Experts of a small language model.
Size: 11 layers, vocabulary 8192, 71.3M parameters.
Experts: 80 experts in each of 11 layers, 160 SwiGLU neurons an expert, a softmax router.
Below are experts of layer 4 (counted from 0) of a mixture-of-experts language model. Rows are named router (the router's row for the expert), gate (a neuron's input weights, with its number), up (a neuron's input weights, with its number) and show model dimensions 0-159. Each number is 500 + 25 x the weight over its row's rms, rounded and kept within 0 to 999. Numbers have three digits each.
After each expert's rows: a language model's description of what the expert responds to; "mostly gets" lists some tokens that are sent to it at least half of the time. This comes from a sample of Wikipedia text that the model never trained on.

# expert 36
router:503473486512476507476495444510462476508491510490504453512459509506511528500537484497497509521520420467479488530454543478488468522525462496524491518494456490492512490513509494550482459475504492470475430524489498482498513514526461467487524521454568529489529547460499508496493516499485467485524497506507512512483532551501493517519500532497515512524548487511519477501496508494498508519518527496496499539518538532494481500549491501511486470483539502454517526511545511527533525529502514
gate1:480526464509497488483482482501504523522496481526495463511508485496557495478480488530516471519480477541555479514463468471516497554486491521522508510529445438465459508513520532505502450473499488474478454476464518467507521539531479496510474515509455518504508522516465499469487508543483480525525475493516493470476509529530483526524477504491513494473523488523514513507484509543539470523528498535481541534484493542460508544503499496499524478506520480458533520477542498488494526533532504
up1:468526459526491523517458488494511528541529519512483497545506506510543456498513521508521488529478471533584481506480468477531505569463498485476505508558463438492460529521518519522488452486513506471478509484479558490516497550490491497472471475494457506503494542511524491487525497527497493517527474490520503486467507490506530524516492500478515496478534486489502500462476529517536481544504499520524506489475513506491505556499507509494499486484503500477545518485548505489502496523537481
gate2:508524487426458469499512504535479485482480480468525480506480514496495532479506461541513497519507528484511509530487511503508461507561528442491506539487473522490502525493502479563513522513484527552516533497540532492490506522512494485476511515509499475533443508509502515514441526503507518493488490470471548508504521493529475512527470475462534499533475502469544465469506479501481449527501497569509460486532511512511491483538489486529506488493489520508511482500525499460536520519514512
up2:487490508582581503506470516479504510522538498554495528496501526501486483517484513437493489464493460550475489492528500491473530473425465540512516493506532498501488474494512535463484478463518489466474461466473468510480504477481512532520508489480518523475532497481506485506543502492476493500522504515519466481518516502483499485469513505538476492470527501525477506532476523549510536495510494431469544513490492493490496511455499527495509520494525484505503499502491516524462473499493475
Description: Name and compound parts. Common nouns and adjectives inside place, institution or compound names: West, East, Old, Post in Post Office, High School, paper mill, access land.
mostly gets: " West", " East", " land", " Post", " Old", " Arm"

# expert 24
router:501470479466492490468443500523488469504520505477503500517478502502509516550506464490493469501570477500500510527500502482453502539503483521526516460485504514498528501444492525522477462447533498466494479472478485486477480490510476507496531513469502503508501521512515509507555521495485480471541505493476502466440518528526517472541510521497546494541487473544524513542469534502531511510521522547504470492514514545543506458551495476495492472546537492478508511520514505499516528503500535
gate1:539488508494442538517490526510519530514497467540493531530507482419502529452480523481481456457515527492502501498472538503542505487495520482506508497489468555477515541465487477519472499494515522499497506499481501492448507538485526487486514523498480523497507467492480482499465517510494483486532465517484536511456471513501545503497468488519445514524541486466517516564468485504479499498527489470455530516509492506522482518460456475513477475497474485462489506478486488503515520537470481
up1:565520470480459542497489544512545525501471491510507520506489507469497521429475476527507521484493512505510532512496548540495513523525510472517501466475509519506478566504464520486504501514486509521510514443512482518487513504490537515480495465511502506455503503534478482503519531531505452524541493502536539518452458461476534527482459541525486519513512501453542517519507503500474512526501519503457505527481519523512507481508498498507476474471486486492496528510489497454462531492462528
gate2:507509502478489453455485533525502499483507511459521513510479515490498508501464461514529493477481537469462505550512481473496536500534541488474501498478485498506507480530531494481471557522506515499517487507458505445525509502507473500482501486520465485521488465540516482491503465485478529518487461478532492497465566505480504522485516495524510533488488481486459475466483536460481419490538497496441486525474511491502533519456537458498467510494460529482519500495487511486522506512458492
up2:511499498528529513542490502460535534496492487520487536503508466530500461493508547503497559523492457515513524497496500490458480468545513487484491475502546533495510480491487535511537524512522462527530506467475501552464527478520489509478484542535543514502490513448486507507488528529477492491530522490496487498491481509515514511489477475493482500521490502484530476514512496505518501490495566461531524522503483467471474517525450548507511448515522447475545534475507488554507478494542524
Description: Preposition of. The preposition of after nouns like one, part, member, herd, question, with some among, for, containing, regarding.
mostly gets: " of", " among", " Of", " surrounding", " containing", " representing"

# expert 42
router:518481470455488533480461500539454498509522511511515485499489495497497484543513477480496506529556487488455504513453493483483474530556492526537505448487504548495508494508510501506460486460520450470457493493499501492507470527543467500520504517506550524489484504473525434524514511486492496482517515457497481493484539503544492507539509514509514503519482490511483442547445507521521487507512488541511496493512503515537472482508501489477454507528485510502542528500511552507515538520545503
gate0:520516464589475476519526514527461460501507495524467543498476472544498505475482501503502504482510501515480514468483506511511488500487529559504469520531484499521491505504504508517526514515502472475463516501481507475502528503532469524534510480495452505476437494510518498562544511548497489506492478512526548500510498500475530496457483513483484486523487502462465432505493484482487484508518508470538542456513497470497498492457487479523531497453553555489500501491496504489498463499505501
up0:540498497517474510485505539441503505536528465565496504506494468494507487507506502455503523506493505496499491563526537482488501515483483522484502523466511507505500476504484445486468530496489467488494522512494503480561484481491535512533511513529512466480482501500506481472518506510496467517475565491526460466501454488488456472539475521484542475464491532495539529532547468527539521505482477475497480475500478535458528483490496515491505489518502475472460506486499548522480511458520462
gate1:437518543491473503475502486540515491475494480452476485439454493461507493503487515490472525505499472533486513568485476469527502508446510501542497495491489510480478453496490463466491524477515518475534524476521497502489509502516507466483482484461499491517517530475476501524447507483510483506504489501464507541463484490487520486520518496512546527519481503512536519453514499481534490499468492508516537507453531521526473535500515512458460511531471534544544489492528523527470499536494521
up1:492448492509489513516472532511437482515507520505490475512544506497475503464495500521517475456500516480534460481548530514451526494513467523473466571495496517516498535538492494518498473510486513508458464503500534537504513493535505553523482473525465469482496494512510527505541493507511506501504524500512499472516504482516480503478514510533455472477495501505471469524499513502485508519485494532462516506544524458479518462461452472500522522469499467445477456511490535473529500474451488
Description: Location and time prepositions. Prepositions in, at, from, on, during giving place or time after verbs or names: played in, B.A. from, In August.
mostly gets: " during", " in", " at", " throughout", "from", " near"

# expert 8
router:496497485455469522491502494548480507488492504508537474504504518481538481552500494476507494500520499499484505497499505485475449541523476548548486469474493530495497489505519509498458466480524504442459479483498485484501519527499465516506504518491547528497493516441525456529484499492490495511520503486473499482482535541528498449550550492493502501499488464514534466549491511512507507501522467503476481513512506559545471478488484498464494503551541511431509515499525513508561513490514495
gate1:485484500450556487517519518411532531494544528472485499491504463466487457475488500489508500495491521521522497501521498460487498497494549531503533452500482498521503528460476529515467503488491506489542568529500510527532499487489518481465483490502497514523478476487515461494505496476523509500451477500527489531500470457504504537472490490499496511488513486454519488488539550479492492496505496518484439519525501493541476484502511461511507538459497469498513486487503468509437496513514550
up1:507509493546434516461493498580466466511470495510532472510490521537515545540487495512489497500506500494477513513500491552489514499501451468502487554500528514501502488541529445500505490507526515481487443481502490498466501531506492522525505503505510478486540528502504547508490515533481483503541514484500513477500534513512510445523497524488506473483489502538491520518461457508515507504483532489502576487465525484451531511514488533482501472534505513508499499522492536515561518509489468
gate2:528498507490552503497502505513476535484442455479494509525479472505510497557471527467503479506496540496490508448444492496550483515508502461499475551468495539499490534499487490460470500455530460524483515540523468535484444464521482527490537496521504531511492489518456486490496488545536530486507506490476453519535491506497510475472526492483514505518533502491531478495520502544498521491524511512510527538536455506503496492531457507502492492513515471464488526541489482531503489519507538
up2:490508485522480482477501505501496510500519501469429461517519528534525525472523501528485556486484442485492521546551513477471459499518495523479497484525498516499487509508497532496509537539489511492502469489484481477478530510481475457450500496485519499485531490487562504525457495468459453509491483474521543524466513505504491474527494510546487528474470466503507513512500500475481500518497547499533507488486525518486518540481532492557526467544438486525508506474528494465482515495486471
Description: Prepositions of place/time. Prepositions introducing places or dates, such as on, to, in, at, after, plus On inside titles like TVOntario.
mostly gets: " On", " before", " To", " For", "On", " At"

# expert 23
router:529498494501456530497522478533464493533498501491500476536482527491557515551535490490523469513500504481467489544497503450468461521529493517494496485474486483485490482489491528510490477491495492475459503531489492487462490555537477476575512504449541566505504512477534506541534511495468494498516518506488498489480547520507517472492518511519500513512516463510517455507499497496482530526502492524514513491489516538531479462528500478466498456526501507440509514525505511564536488503507535
gate0:510485566498520448494541531506513491488435466472475483493468526488514471500460502489512494501516524463509489530505456479499494518537513492466485505518491493506525515452526475523503500523480493499487533458514491496499510520513516519519540520495494451557479522482513451491513498488518476492452541482473519477497476528484516506520524495497476499484489501449513557508500484489463494489442508531480464488520539521501519471491517482475519522507481557542530494495479479514555511468548498
up0:510488547525506442487539509507524520485446475494477457512495508479502460479433524485501489494485535479491482511499449509473490524507522494457512514501494509497497496451502491517509499523495505452496499471495499487500484499489504484528528505516497465520505514485505464513512494490510509471463520485473506478508458509489500465500522471504479503447501499469534546498502484490479509497440493556475437488530546516526541491451523476473512523500502556530530493460509482513542522457558489
gate1:540483531492474482515510539474523548485519518516483537528507461457502483497478504477517508503461496534519505447529503471535551519523474457497516513505491509492510541471487499512526464513460495502537503503515505523481519525528447503523478479534458507529531478483478461504491525545487474501492457514504546558490472523468488486473497494523526525557507491534506469473480507545499514541506487490488512521530526494507474475477490506493492526513530516441525519467536508486495508490484453
up1:471504471491518477497487469530502453500479497465512471477496536548479511499535483534482497507530487451462501563487500519460444484466537534491478476519522500514507446518510523494461514504549505490469500489470519486516492510471521479484510513483541484471467496534528523508494480459499520488508536508495460452497516460537515517531487491470470481442474513473482526517511495463526496449486516503487512468476482502487511537529498492505503476484459487556483483527477484513522502508514543
Description: Articles and determiners. Articles and determiners before a noun phrase, such as the, The, an, An, a, often opening titles or names after a quote or preposition.
mostly gets: " An", "the", "An", " an", " Each", "The"

# expert 38
router:520485515525458504451475466496499468483491514495526474499495508488506495532533492502494468502527453489477517497507532509499512506500460506507451509472487498475478481500560515507452466455525490499472482520497500511497475497517443490547504487487496528478515505491510499500510529502487438500520482488487495490485499558520522481527516512487505509526554482498532443515496530502489519534523447517435466535538520537516479445508509497501470515534517502495519482515554494543550533528519482
gate1:568532477463507517501522536510500490532526506529520523465515435487528501489540464534515495513472464522512481499555509563478531480486483502481496520517491495501502489541516503549519502501496525506504514498471470540477444506499541506492510477469505494499527454468500489528503474464532530479515499460535519523498531500467510487516497485511489522468517477541494518515482521460485464514504492516499486500472516475487547501502489540450516474530481478544510531552491541502511510511537496
up1:475493539539509459491486481490512526480508508467471488538488572484487515474466534475490501485531510474491495503452473444503434522505495482511518481473504473482502502466480474451493531483479495503533507496514534459505523501487470460492502538532512496512466532522487497449499539526464479516488491531463474498503481490530501529461495507484507476515500503460530486493492486541518538471498512478514471473524485504505439491495512468555479513479519512464514471440491482499479471516470505
gate2:528493490504511488479495484474508466498523485520484502535495542496449513549497562480443519500455487477479507531506475488546503461538458516513470541519506521491487489550514565496480518560490497482506494510532477519539446531486485536489521526463495505489535493481533544500464480492490505512461502473508531494530496551543501479509533481496477489483511488507516535531513463515520527484490484454509500482486533491485510541489530488507478513496502518521470482469502511503475479505490550
up2:459498495480499487499508523559455496503497505500526537436482423535537523455490484509572468466542530503531529482520496490482518548467527479489505531489468525514486468492483492517515483464494510519463529479458520492456499517500536491493530503521487481485473481535521478519508507508536531495548492504509498528466524498475535501503490470479513464478471507503459490444490524489475471495480496513519505505523512517453482486484503480487509479530499488488493456524494482500500503524526456
Description: Short physical-word roots. Short everyday words or roots inside compounds and phrasal verbs, such as back, off, fire, sea, hand-to-hand, undertook.
mostly gets: " back", " off", " fire", " open", " sea", " light"

# expert 21
router:491470497464475521485459488564497515494506496481526491522509526473547488513493474471491498508538506499470508491476514504446487529501506541516461490480481535493530493495513519493479483488534486478461457486499495500500465505527496495523490498491511520499480501443517434516497487488462509491551494461453461501461516528541521484547506484496493470507510485524493506528463489515530542493530505523472463515497508558549479470503499478493502516524537523477491526508548521528568536497510529
gate0:485502473482518480472479521492469492461481532492508485534492520527490487546552486502490543520461520527501478552517524512504522484499528511495479492477514440526493523468503487528474498443521529493471478489538495508522505494513462476511458481507504526479516494479516533482489522475529438584529479481496525500496500519542538502488502516487566497534482492495501502508493505492494483516510523526479497524497483468487542525445522500485519509496487527493487546469518540521488437496482472
up0:476516482459504492497487513534490477465456529495502492537520525521465490538548503503530508527482520514493477517512517493511543494480533498537494491507522430499502551509492497540483473468517505517518476497516512536513509495505490489529493479493485509478525519467521521484491497459517422542507438487499514510525527501575538483485500510458541491498540501513504518519477516519492491492530505535504514493444485519521541524475492475538522504499515547494479550482530506450503469493498489
gate1:504495476495502498507508496501584519514513538498524498538474521496517506469508484455478525474578509461485519474477501490498432489502470550535519476475489483534547509520500501464497487485491478506484514496507500524484456474505488537495441436484499530503471471518486518492493511491484487458497503511550489493480455492488516519452487485505485505513494509502485518466464478517522514513517495469555486480535488529492513515489463531522476492512520493496522497499450467519488508518491434
up1:514479513546484562484493532489467505457501468493471526450507469491495527507536481527525479478472504483538495492522453503537540476497521497508499495508522511490487467473494519517523491509511530472522480524533452501535510545508518502483539501483536496517479510519517479502492483517545477502541514516483556509576557498511511487511529532494519490510500468526481483492502523516495501497493510470496464502484518456543501469537537481454484502497499505505501443484538493454489481500501559
Description: Prepositions and modals. Mostly the word to after verbs or adjectives, plus from, into, after, until, would, could, as in considering them to be.
mostly gets: " to", " after", " before", " would", " until", " through"